Experts of a small language model: 64 experts in each of 7 layers.
Below are experts of layer 3 (counted from 0) of a mixture-of-experts language model. Rows are named router (the router's row for the expert), gate (a neuron's input weights, with its number), up (a neuron's input weights, with its number), down (a neuron's output weights, with its number) and show model dimensions 192-255. Each number is 500 + 25 x the weight over its row's rms, rounded and kept within 0 to 999. Numbers have three digits each.
Before each expert's rows: "comes after" lists some tokens at least twice as common just before its tokens as in all text. This comes from a sample of Wikipedia text that the model never trained on. Tokens count by the router's weight.

# expert 17
comes after: "5", "4", "3", "6", "8", " ("
router:490480505497501518519467482482591489534460536478528472510493450510494534500513452475536436483467507493503469509537511517497518508474474481498514539439454469535515504545521462540508500474522442
gate0:528461473529519485533481513514468503493502509505529491481462445485564484521475446503516481474532471533480482484493517521532496524443498522508509480509464537523454524478494511517493498496498529
up0:490515474515501558490504546529506494494501516496503457493495545548442543525461501531534505520536482451460522526475500524490489461486452497461462467463434489496474476495522514498501503487492506
down0:505492499516501470495497479472501513517519476490491466458543493490547517504516494491460496497478462500483467503507512537576499494552481471494525501490466514524557460483515521517491469472538473
gate1:470481499518543486485475459530502516531454551520477505531455503484487484471415496497511476503481522483512488515527502529502486542502518514490477488505508528497467506473469426499503487543527490
up1:506464478503455488408507520519487456475476487489481526530525536513467495524510479504557513539490490544515485499477544460519535512519508502465525504523463507480506491484488497494490548497510504
down1:464482492494468483475514478529469519458478491510535503508524483509459498526500465504540519471541497496494505523518496478542486497466544482491519470489517489507536489496487512464492524495467518
gate2:514451475546494489514507502437468513527503508507522504501496504528477526510533476470509462442471465546503528494501538499475535511479495478463483505498510469560468519497504496503486483541506529
up2:480473480483483505491523537526515477513503508530512490538502467485474510495529498495506554535524488460521472480502504481483522499528479499514511509519528531507502484538495551494510480505524531
down2:527507511479476470532490524560469484460505515511500505470521517525524445516451509478500479442480517469526551520519463540453511491507504479499529492497522519509533504456500472482463465482536512
gate3:530513500483523483475513493503568443514492534500509498501519512510479489535495530494516516528535515528534496540490486481451505495557498480518513511465500519485513476488477505438521511504498525
up3:539534499510537486458533513483488483490487500483500473492482481517521497465494469540500499506474465539444513544497487529567546518475485500479489475500479561461504515542502445484513507540522476
down3:477506537482459517499526514503529502527537475541479492544472538548509493523510488481462487497461543523514515521527508487468490506509521500479532538502546498514489491466510471551524525483498534
gate4:517503535496514488467472519491506495441473561488528541529458487491486497559499506493516494501473489511460450509471453533450504532484508501464492460481475558534505485491509524467531526532462435
up4:526484489518508484547492488481488457510548531494518504484473532555550520504488533478561441530535481502486525495517555462495524499541520501469516501467489512494507478516491497470472504513547458
down4:505473483498454485518536532515521443493472473526479447553427497507479508527466525487502501523520526480500468432481490520508517490515521532499485507460549522482521487505518504465533540474518469
gate5:514452491472496508479508501493502504526506476520517475485514466516530454518476522477504545522520553555484473540502481520505470485488504472470481507488461481490484507485496488481493489476519509
up5:541488524472518494522470524518482503541484543480495519507474488512445511480521471513488484468505502481491558490508516502497463502535515485490534487531546439474490468476493492477510469534513506
down5:483514507519493527503484471484481499511448480515481494490514470503477483513496519532498476506501505460506513454494519516526510511489499501492498517464516513523489462465531497502495502501497522
gate6:496504541517503491537486528469468472477518529495488497508490514532527464461497446481526488475476455464471527492482490497510441519465514482482509474505511517506486539515490463511530534497525489
up6:512487503525501458511508463468498483466470525517521516553524471492450518489555490508543492458486548496448521477519460496483496469490517506496454504487579511486490521459523497478473465493506501
down6:509534451494510549444521527483498494455481504495478493520502476511505465498511521495484489518511530491442505510491525547509549527474511495501539501510453487495484531440529469508502414510468496
gate7:525471509449494494507463478470540487520513480520534507482457508516512474517493525503482473493485519505491508501500502513525551462523493468450528460489475473477509530503524533494483526518471493
up7:491517470517485529500484498539478491512483541515418504506500490491493490505509460514501508492467466499507490494462487509494485498517518527515499546481478514476461508458493489498449509505474523
down7:540511538479503518482501514551469470516473490477461524526471504500449512519486476474464470507481526515493475462473552511505522494517479511554450506464484534524487507527498453526511532534526472
gate8:493522494479482497474493456484548519500494507504485507542510524526507512494505492505521509484505503544454459484512518525489523494520520461476526478485465492479489470478517480497511503504492483
up8:511527488496527472449490495507536485467516505514507489468536476527522523492524536469519480491493533507484504508488483486518472479519539481496521455488494498541484465519493538503527473496490463
down8:473519507531439498520507467467509512505508469510517502483498488466479488520491511498526459491495475503510563481485463491474503512470518452507489504490438481541513513478541521503513535498485515
gate9:504483540531538490479506506442525449511451521481451522497488527496453512487511508506498511489482516471507534510507536546461513506518480476540526533471518478500503537513487474502493472513532473
up9:496504514504510447504515549449531497536484483518535507469501520458463519550509474529498511503530528504497515528508503538526516483543515506490456491499518465517496491562501485501454492512465524
down9:550490493455509511513525486513502503455503514494464490456530477471498462497491495511534496529491524537501529479509481530524473486469510559481547546504470478492538479472513507496520495528497482

# expert 61
comes after: " (", " \"", "-", "\n", "===", "=="
router:543450481488489502499476472505498471483452503462455519467436494472487513489520524499512505527494537531447492490572502499519502502549479486472452506504518503470492514491469490529457499457524518
gate0:499427485508522498448497498519530507515503516471468521494480470492516514507477526496460527493512530499474450497461503484481455460476484485522511505519474513513519473486512476486495485514489514
up0:498515533511469513511487523481512479477548501496489501492518467458481495537467530517456498494469513493522501509500496525525506498500508520490497511529518525485532525499496537513443509486463500
down0:513524504521524528476476516472472478525514471472521496500509437534476512537491475536526492477498484481495492507499525521515526530496535517500441536508517472482506508514520494520533535519499491
gate1:491477505480485545489483472483469483514459500502504504481469485487480497487441474498484542495529478527502484479519519468501467484516517515493494468505491471465442487582506436507506492518502515
up1:496482495502505535514477567523502503540531495534460466559473483509501502468475509447526515480545490474443498497510480533514532503488510531494527502541522508469542530535495516451464504507504506
down1:546447504502460509502531484526512504487515475484491501486507516547518534466513524540511486491512467508511466511499533494490468508532533477507493509527485481435530482541519502496488494497496494
gate2:500512501485487493488513486483499477476505517514482448503527506479529529484495500472551514489491492508483528498465566493450494469533539512535460475473524498496485520463529472489472484500448505
up2:457513537492515500509465500532504486537501519451479520497487456499515467469485488482495522519503488522478492544488505507519461516477507504488522502469537519488489523525500493459517549538457529
down2:497452508482534512499460535522507477481546535480497479511529519525569539503494473520474498472493483572475482509470488541481490484483501525509504512508521473527528504442465492482497470500528471
gate3:544456488500482514486504469528534472500527437470523508511483498510502481502522491547517534507495527516527514511525509513501538521531537485455436531502466481528516507487542442479486508472513523
up3:513480484477526467504495488466514554514488505495524535516491499470480516479461508471527492511517485488523513526441474499498471513518530461495510519536430507453464459498498530517448432509523502
down3:486468454492489499519475491498530486521522504461536505534505505491514466515489529524524555517498493488501505474532500514489488547493489516471489529523513503490490526512518448505517505489502501
gate4:507499488476511525488487491482496530517489488459477540461496487523523482539529524502504536519498514515546475483493494557518513487475494502467544502482524439468513516530474441516467476478491486
up4:483466561526486476513499576472514509481506485524530483471477528519542459523501551495475523473520508518468504491527513479530470499534480481504473537480492543466493521525508511517477512461530496
down4:479529532467501515483511457530533504482486475489443501501506446514481484480510513518461486493507471495517490513560530461497493462549449459525512504460510536494513464469514446485475512535489538
gate5:494460537522536519524499512524501531494468500483489533505483534542488481542475556507515526485488518471493482483554423479496461455510519521520512489533511472505511492538510485461467484501493527
up5:484522511496543538552526505511531499507490507484525532491481493549506501490547490471527476473494535510558463527509497502509486530562517564510518532485520510492517504531501497506534529495474436
down5:477505502500517512499488503543524541477515525522512478513507507495509421478534542525507502507466440511465493487484573512529478507476497457499468518529471512465511450492447515534470532503512472
gate6:489477504518503535518475521470530504466498489451469504450487507506509531499520506525532518478464483488466484525517514492510489452526456502462483477514481505526505491495496508510498455493546493
up6:451432499523516495494489524488453473518523510478522495486519488499447522495536456542506535497498529530505490493497523472495470474521491509493493433491516489518478540467508471516478512484521518
down6:491488490411513482479527503492538485434499495448482501503473534487533471525518496482499512535518478506514491499520552452497496498521520548481488509495509508499502541488555468509501492514477500
gate7:483517531514452494488523482508490477528439510511517431523472522471475524462499480512514506496521493518481439546521509484474482470505471489493471461549517476516492517501506494502482485501480502
up7:534502491492443489492531493490499520501502512529486473538460448554431501481493494503523504512492509468514472505495478530525522523498511517506512505489538488487535495518493517528518506511464480
down7:468479526548489536495499528526525517540471532517506489502525461512461452484491489496529522508523516553471441529507483550490479465481565547502466584510488454492500502481471494485474500476479521
gate8:508473524525489477512494508477489518509483462520463468528497491504458523494532493542492519497541504500549498450481470499466542472519487508468485539495517466480544489542490480477467534460557465
up8:512488529457495489469521517508509533507442476473552531489514491486521473515431494497546526475529531514473503462467527518497490499449474513514520499515477515512529477548484513518496523506498481
down8:496482473511489553516528468472486490481470508464514527510496518510455488506427478504502539501456479468454510523517497531528475538537516511495522506457495552509517519507461509504490519499525489
gate9:507505455515534503474484516508491501508440533492511483470483522508509497503488532479506530528544513511463475478495515518503529485518514489525517525487526509503521520525489465504479500476494501
up9:472460496510493515483515466475489488499482526516479529506445505508520484454554547493466502461500457503504480528411525500489504459535503543502524426484485471507470490516528533504477465506501541
down9:473496531505502519493502512523499466476514488474483520519519465457497500506523466476535516477468500533518537502506480515502493503527491486462518436521523540481522523476526489491520510490507496

# expert 51
comes after: "s", "3", " such", "4", "5", "6"
router:519456471512520473472546487503443526469488515469504507538505512511490528515529476516506481506490448473493469509470529491478490487467528513522495536502462481465500466525522504473458510467515464
gate0:476475529466524540502497522491476527485540454491510485490514506497491490500475488498537521461540490470492455486434501494445492506505523508481505469488523454490480464473479449514551495498496497
up0:448506542479517517451500458505517532512482488517484460462489511513505459527490502492533522500558494504538492474501505527479501515473509466525497531493505456456479494438504478508500514490480495
down0:485435493476491467490507513534484523474503429532496465487517507490482501496474495516520520448507483532523483495547514497519462475528529469461509453487482488491472483467491518489488547482530473
gate1:511518508492524525486536488438505495494537523504522522543476514490514530496491511519539498540466483501474466538518499509497471506542501492506489501510500491494552499534501500472511516528490492
up1:455515462529548484484457447499519492543521492524503505506489511510497492513483473501523544483486498510508497517496542526538496482467547558511462482460514478499477501500497490490522513510465502
down1:475518485516523488517460528487548465489492501491454464482484524569509468481434476506473517463504498497495527509500499507527515485531513496519521493496483503496529517505490492468491509457510489
gate2:488522494509518507496491534530518475485500510504491463482491497509489472476496493488468537544490516490503524486538492499482555465476503497503504510485506513491521484468517517506530536487518521
up2:498520555534431498481486531499505460537496518489504493567500534514498498467459450531518513457544451527507548527468517511455509494466525503473492490465504494505519508517457472471490530549500541
down2:484520502515496498509494495497508493493560489498520459502491484510518498541507509505459484500482474485480441443535488490484491527529508533499533481527488504528473478479506516491563504519518560
gate3:503479498522511465502516523491483505515494455482523495481516501523491494504438521517467443500489443523509490477470487544532539487523525487464512482486499535496469511484484513511498517503505488
up3:460522484477485468581516435514501505540507476487492488477522477473499503454514539497504515500513478521475489519490514511435511494506474545497508476473520525490557542499499496450526520490517495
down3:499521486532521497478482495513533523565460504503527504532503481503500513477527521494513472464510499516514521472471486462519544494483545501456498493510527502503542503468458511536499485483492481
gate4:507493462506512496473455462485489490510480520539522491490527506485503485487490474502494557553500482526472447484494461501504494507555461530459495493525490499476470531496489514516468505471503521
up4:470512504458482525492450514499484478569546522477459499490504462559509526502507518489534508477492499461503492464530495458520505516529494497478509504523509511511486512441508473479467474545491514
down4:478502470542452490526490489518475490527482494496472538516478535481535471517487488531488489506492486515510481530460493496517522509511490469479558532481489475513508463490450534496517478477508498
gate5:516481487487502489497507491467489588489489521441487539504528498494525498542468462484442530531445498478522478521522530520565483491457474496551492533456532506547536452514506515468473503490504508
up5:533517476505468512516490528525474529491512536527514468497528488505519518513476507501508494503502540486522506482577466520490475524512533515478514493475486464469499444435526508496507475473517497
down5:497534507510482539500494478479483448533457487449489466500465500506502452479487530520531530516503468500493475488531484531495487518519501500479515501487536543489532489527504491524501480516478515
gate6:500509529512507440479452528507503506487467515507479494503508521445496492502445507509470479552499510507466441525471522560477492490470483481482525481522477494466509519500502484485534504481460513
up6:501482506519491511526546530546488505464453515511465481507535484475488529471489544517508476483495524471496463530504506526514524541479491487468529493499466523492466518478474492499489502489454546
down6:518511458511552506454491502513559492499496460509515472543526449491516489500476484499482461515480487517552513487500462535482502467478470462521463518483498464454541511494519504517477539480520488
gate7:532522489502494501529474458471500485540512528501493508545517526454542547543519453509528542500554461512466463481473475473500461538495486490493511516486460478475513513485561477517468460466509477
up7:468495479527489512501490464512474535525493509514499561500483515532536509505525542524499536571493505509515495452504532456514505504450450509505501526478466507488485512517469496481507501469488461
down7:490497487463517479468523495529470468461463521481509484512494499505486515524511529524496526482477489490440521529472528480485497554502508547520506494476479514484491513483511546506510507490518474
gate8:533514466529472514484518489505502498558491511509533500500485482514519546513523474524499495473483444504477502502520546510499552504464513493579475519525512476455489513521543530474474513540538511
up8:477492534480474538474496461489490483489476520497487494532495523477538524549453523494523517527509548527495485518482494465502490493479497457522507521526503510508498515532463475543503511515502481
down8:485492507492521464508530512467531486531488483489556526507507480476481488475494516468450528527498496546512516498489521506505502543457491451466510442494486515486518494493477481504475531500497504
gate9:513561468543521476474461525477518502509485532515509512516518471566489496488486487487496474563495554483453530492500529518492495489552484510498471458500525518520485489544524496485503567484488523
up9:480538472519497491505483515482492511529468543450514525496489525478469466510438523492496464505492472502498467495502523531514495510577475494526492501482465492512472496520480488458506523483487482
down9:485484519443488484475496489507534472449490495491443469504472530467480515485509486466518524500525540516487522530504482486461507534485489524503510503508477488489507553522526508529487479514514500

# expert 27
comes after: " ", "–", " (", "_{", "/", "°"
router:474502519515518498533516512493501504499523506487490517432476498508527511486465523517431555515497509492476485520485494496517461474463495564521489508505524458518467513502486513504496502531518497
gate0:500511476500470508496526502479472479458476474486507518477481538472499522499506487480490500506511476528540498499519518497515510502448511487509502514534499476518534528459504520501499522468502482
up0:559516501468491468456525506543557478526484493532486514458481479466486500522470483499536483535496519494482508516444510483478491500491512507455535502482522507496523522496463487490530492508475489
down0:524517518487508503470441506506512510472491508488531487516461525454518525523488502504486450514475487543506499504513530505499489499548519504486486535489476489503501480459541507500530553527488480
gate1:510502495503539495542471513456470498478485526492429482501508475494483484548460527492514504484525478495485497441553497494505464518509537533496506538511474483535488508513463522482517534530523461
up1:493506501494487534524531490511520462455491494447446535499522497501541534491457511517468453508509503497539473491512519536530502459467482532533477490492499487448503503470529548498510487495483498
down1:496528479517485487536492465499525460489461468458467503566524470515465502503463461461499537472495521484517541488472471502471483492491470489506553520519471499479504504475494488538473537517508487
gate2:520505499500508498517493517512449500563520438516493514515492482455502536493513493477479522534477496520491517517485518488490512543512534543511472515472537543514484500503448442510537525489501530
up2:488493537517505535521488522476490529522500517499523470483472463500546481471501489507537517501520464520555495491483529501454533496470490483482472553529502518537555529527513510555465526524439507
down2:480486503481493511482524511497480537464514494471493502485482531493502510498601484493507544505517448481509527487540496467460500507536500481510494501495506499498483479480483496540531508529483464
gate3:478501486517470538517505489527524484508481481503504507488511483498509497496517545495494517526484464520511489530465530542489500508509482488497448495444547492517490455510507510474510489511468501
up3:507516499523482523533484563483455556469518468486497524477498454517493502469477526497472474514482469457483483504440517495455474481494431509466530516451504486473513489490509532560483501550480493
down3:480501487501522480473491490491519514517468558500504491532524456493513471529462447505463509534488504477539473484522512519479461562483526484488561539515510475510478517534513519548460505492494495
gate4:542544504529477462505487513472480522510507512503540463482523467487530521513530513492474500508484490453481512488470521463512537529490519541511494504462551448471475487473535515515470511554468519
up4:480520518483516509471507488547515502485464528499524470469562526522497517496523554509469488521534474565495465524504513443516521507494526484458475519489517477477506493511491460480520525487508471
down4:487470515516491496525554489534496513524542526462453528494439510519519521485500485501511512483496475500503498525511492492584504512498487540464477468513471495535509490512487478515535528506520537
gate5:493513515498556497509505493512503502497502545478488464476514467485500515485477504513423516476476556490496449505461479458512528463493509521547494518491462506505482503489505501525490564447495459
up5:494544497453508495522507515505484475510543496497517477533491450515491493489459464472480492500490542483497519472484521508520538486515445528526504540515484496501473500492518516493452516500470472
down5:488474534481518535472483497493521483501516502534514521514496501477502506516510494509507494488478524507419528522449497507522482476429468497477504476481478487485525485517479501501467453504505468
gate6:523481502473498489524495495513531491504481497489444507506519527510502497553504533520530510496459493516465464520472509468505478492513465523519457489503479460481506418485494463540489505502546482
up6:523521512511516476552461480476491536555504477495510532555455509497509502495517478494522539502477512479515501494510545509474546480532455485502448446479478489484520517496492521540500536512468475
down6:546460493515508494455494506526490475509495517562463479495466440506490511513494512521485514519495481518478465474493485495519520493490481511461475546502549511511522483480489512513509491515498513
gate7:564494525498512504515507471474522519549465484562486551470509473548485522503485495474545476487499504473480491492514492481517562499512487492488488474506471488493476519483513518489459489534474522
up7:578486517499494475512487491483497482444503493471506466501518480488509502484486500544488513458513573490475523536470461515519527521471524484531501490500515532537490521566506526488491488491545525
down7:462526443469527505501523486526501486527523501503516500495503521525465456468523459505511516508503477524498502498533491473502498504473489519469540517503508534526533486516534494495504509519540503
gate8:507538504488479536548517513496537498491524503531469537512469508526490473460464503546520506512458508499481474495492485468515481511476483527528520517501473482506443466487506484515519507494468475
up8:543475521486492487516504512520526480486513459475489494474468485495475502494488491528463497522470508523520511468487511485486472470516534483516471546474487477534505465475521453461505504523550500
down8:500447504536468498522507520469480479524496516485502552535516472500525513512485503529484473528473514511499500548502497494489488546530485533477514500504481532466512491469502537484517531502521509
gate9:485515536517504516530505511516518503504503545485480511425557425509517491486511499467483462492499482516484524495468493526530512465540533514468515512507513497456502530473489498509489481535522504
up9:511545545516482533545467493503489419516507480527471487490471482513521507483522481504522520478463495512493488511491513521491534506498524481488512498490432506513493535500520560496506523475520502
down9:475508452520518459535478450466510497504522510482490499508510495516522477494498503486493527506519442454532497490474484522519496483523487547513516521484518515491523471485489528496500493539481466

# expert 45
comes after: ",", ".", "s", " where", " that", " and"
router:492523483515492500483491557487586467487513491477439517462480501497463522494496519514478448507498538528477494451484535479486530503472521498499540464550480479529467525515517515466531476506480544
gate0:514462506506467445499469485471486476483452515538505501494480548536517559513552478534490494488519455556465482532473518494536488539496525462491526499529478483511495479496526518518511486543501512
up0:486453503493539479512472478499453509548501500484470489525482457555517485520525507520490516513518464544525468510498493465493469464505503467461524492517467508506494527477479495505513522509464509
down0:491484532547448532536510508487491520480478459548549538466460504486480530480490502496462472485458527506463457468500498530487491500477491509519491490471485511511487477490494510477497511540507579
gate1:524514480499541493499519532454486519509531495509468501525453469476480541494519469519471492479498526524494508516483497484492511504478519500481494499478506474479526528504467522481498501504466522
up1:538456471469449511524498455485453510483512542500486487517509540464500505489480532473481509494529540534466494530492499493481478489498533511514527504511425478508465482473473494488537450533543495
down1:530466462508464507480547488474501549512520469506500524490504490513564538532511451525467460494472515562504520521525511480508508529509513522514504493493526476508558501518507509584511521510463479
gate2:510500529517511514505528514485564460521455480506503538515526508479503485491495522455465540451520520516501529473514488537508491533540515512522497504481495502525535492518482481466518485505527502
up2:501513465522485545498442463522431491516539473514501493488485502508474497533485470491497468516509465478483507506485482457487489442478511467474480519490482492472468513512540468563499524536496508
down2:523484497495478494442536517532486501504480465530518488515484536512488565494489477518530551500499517516523450462509517489507506501537478512559460501500525492508517520517531534511516476520513488
gate3:505509496539541482503549532473442494528494517494512500510490469531504497541514517457520542486487466429509519520507498486504505498459476503516502505479455529526462485504501495488502502518471497
up3:471512497531477480490489509520537522475541540505489464528532529559485494512492513485480445501473500481535468465521527478489452500518494527512514506491492484474506520460489491504515468517478468
down3:534495522459551491489486491481540512509503497486511530445535480488513531501467522512472505479494503477511526457503473478517500469517502461536492489483543502535482524523496504495471531491526515
gate4:482533491455480552511518484522525493498503481477480490531499521483507472518510493525505468446512502518544492464493446481479498522491513531458508505491516494457528507458497467485453512520490511
up4:481476468485526535515495495555536504494500489532509441507538499498510458533533471549496511510532470501520471507476487498499497510507473503459503537515522457478526537407474489526491462495489506
down4:495458500523441485491514478461452463480442506529464500499495508479465496481468513467506502482515482511457547503525456486496474503524503508508517496514493532498515514464492451508474519500519450
gate5:504484524466486501485476538466498454544481544503510497488515466487490474484504524499509529484489524525515499525518511498491506500484518505527503481538481521498467485539491525456449488525478516
up5:490482531526552484500506489517528501466501492489461499498476472530513547437497560462491479486480497513527466488511539529493501514506499482506537498524460478495504493546475467490486460533420526
down5:541475511502459498481487547470468480497513515532494478435499467480455573479490521509484523486545477515501497511518509479518521529476501509542542516499446523490474515550505497496476480512514493
gate6:487526506507499519506530516463508533486507480510471558485512485489505469488514508482485496485488447501491449497470511489502528471498542521527503535490485531480492469470455492483485539472525513
up6:534473505465508499531497508441495507514513523480485519487490520534477514555504539474530491454493523538474491507475486538516484502539507485491485484495515525492489469504494490508496514511472498
down6:522517512501489502490508512493458514525496498476521492523536479478490458519464503486483454483538475483466496455513500498466551494498514470529498491550559491489523491503477467487501507469508496
gate7:525484546482511510529456495450492516538488518478486510540499463507478543485504540541494489510496516493512523495519493471550519474503492520530502512477469531543498494491489488492509462497453501
up7:519510496523473486475488491533487460513464457533538499534479532524532473495483506475496486534487491509503540524457531481516489503520506503521548515443526479504454515533512464503505504504551528
down7:461498522513506494511495483480481514525514497545489494525488490463497486431522496494505490513529498460525525515470473449508483537535509494516521522511535521563533523521499507520534480474537508
gate8:542536509506484488480511496504492471487478508493467462504526451509471548492531480525489461501488493484500501467500485522501463493495482527497508510499540506457537508526513501513496470519490490
up8:475461466519509500489499493491468467494466545522524487545532497505481495504461508505516493522514491472441516509480477485515489532525456492502515513492525533487484518503474483518470492529510484
down8:496531524540536523458470474483518509477504505516472463489482483545478488505468529501481498485540500540523530515456495487489516503523538507493482468493484531490493499505494543503485504457492489
gate9:514500519486530551509462482459506558507451504516510547466490498523510499524472505487510501541482568498504514506537448486516500464504522472500470490476511505507487491473525531489535508481525490
up9:515479501484469484442491469485521542480501477490494541463461508465484485505513518510478497541489494480484483511447439504504512486501461550509509497425470487515489482474488503491527532478478519
down9:533486463481516486508472512489462485520480487494478564519549490516502481527476508512496527493481493518501432523524502502477492493445502474515496517541536521447509480463485513449496494466470482

# expert 20
comes after: " |", ".", ";", ":", ",", "|"
router:503479573444486470478450527494510510510501509509505513533495478506470475520547476459524509521497495504484470535512478486481486517526499492504455520522465477499514467508425456490501463435502441
gate0:478510551501519499490525507553480550536485538524498513523501496550535539458494509500515520506516490472514463494500487509503438478506520464448498514509502491491516474481498489552531471471466500
up0:463474502518517502530520499549489515499518506539524520512455469493484531502457489485520498484490482531470513499492509473524475446476535518490554476531515523538500551515511492504482515498526524
down0:457493466472520494486502533484484491482472483519499548496510510452552495493499492500515518508542510505480482473515529518476507492544511448513544479532535526488448523521512499516549491506548569
gate1:457491464508505494475496490490500546521515539507540533505461471549527530526513470512516446502504493497499501509499521481486531496498512458497498503529482540488459436534484495508465485500534470
up1:505474488491561475478486491539506496475508514473522485465505454506548522500516480524507515482493513529531521476477530509493513525493510495508483482513471466522441502514485518505492521493487473
down1:538500515492529490473501465510497441439508527495515520524515478534495537516484479474462478552529490474494514472459507480520476508500488492514480546513447516499488514445526483511494483519489444
gate2:534479489486519515511517435471477485520492467503452483474486470480492479463503502533509513475497490516463520483512494521493531524494477474478465472525503555466510517528483469563480480510506476
up2:467445486458502470468484503507507502516486503506523542496498531540484523482497498502490505521526501517498449466490556484554512464518505541505517530492540500521484506463469482479528501488478524
down2:547479497469496500497508505487500524482529501491488461505478515515521508534490498511456476508479461519477473522498483525495514547536513483499530441485498495546530482517493446477557526519510502
gate3:530479509508472512500474496497537517479510464469493537538493420500496475509486493484570506544452484564507457471493498486499515475506523491497472526517471506497501467492519471471495484461466465
up3:445507498497506475485530497511481485520538519496508512535507517547478501495508514484503520491509505503513483484481497498500471497513496526513487492520552471506535482513521508503508501560491511
down3:528553480485501505475486470433512543536551489518481472490523519451509511513457529504519488516503493516509538501496497472513462492509520533519489481512546477472539494480494511497481495493459502
gate4:475499504463497487498459484489501530480509496476504497491501481513485466487504525537479465496506483501470525520465506506517507513505527536510457525521507454509514469491470477507481473477497499
up4:490518540520485507515527498510501506492497463494449517491507487523452467532513496517546520490485476521461480507480474507491495476517499490515493516511503462482454489511494535517548516453529513
down4:468481487523528506501489504508504510478483502531483517499509520504454525534468500506455479485526503539498522503513521466521535462519492490519506550532477434495486508564467523501467534459517492
gate5:471478471574528473523491518512496488523497473539523511470501506441502511484441492434529500490498498528517476463516498486476491479490493515495466497492470511489442489483531492543533528520501481
up5:544492489470466512517502455506548505541494499534504496477445485472492512503512501535500469519485526479476520516506424447447460466511526503514555502493508480466478491498507474491520494499513445
down5:476519484467508528503514493498499486522492509514479496511512474459494486479476504511495520502529479513538500553529436461510519533475485493485503494505518509517466510505499505473484483498535496
gate6:518467481476513492526513537489528522486461486491466531478482511523496513531482491538465527485477492526489530520468505498450479483490532523536489497512473466465498494556453469482540474463501478
up6:552456494492532532489490489498516500485505533533519526503497558483470457506547503494489482529485522468549489477491453487491513502516456516530537518533497496526544498546557464531526510493478496
down6:506493511514522507484457535500553501486534516553486508498504551468471543512508488488485504504461520513473499482511498502515520495502514504475469508440547514513509479524523497491472496502495551
gate7:508506423457485494496526488485499499503501469508512499486486464460559517497505491520484523528486523455492498480495502487491489507482512469500497489529423494536485484512506502464474484452503514
up7:510495561527545485525514507518515495489448483481498535516500482533457521481490457502485551513479486530506515503471514460517505506499489503542513503510490476466463502470524422506507514536496443
down7:450522550524524484511532492496507446504507483487470472485458487491511507476504468442443466493466492499483497551469477526444464482515520483515556483521490493508525495535494540479479505500539519
gate8:522508492500522508506495513470481472505502471449525498516516517527515493482457478458533508527492452504517449497493543461451501481493510497541498509527505497548487463479489530523517510488506484
up8:493489545497517465532529525472488457524506477485522487499447490469501498466529499544479527497533499502524473514483511487496487511443540518531482525549491519525495515502504521522490467522483482
down8:501490445496516513537525478469502510505441497508478455483509512501465498505505553526537471436489495466483477487503504476497510524487481523511513508529512470525490482492494525510504467503495486
gate9:514487505457527504500484511471477513514502520494486535561465534492477434547483538442508506515498476495498465469481525480553484475505501481479495476505483522510522490488532491459531512469495493
up9:502446498498499516481491468516517468500503501470488526484513506503493536524499503512452487508519457492487493524527439471539544521506529517450516434456508473490528514484490496516447527503511492
down9:444512488499446488491475479487473490495519502521497491472446483498497532472453458527513518495511465501494496508477487497488511439515473511512490462521507478478532484553513529518491531430508483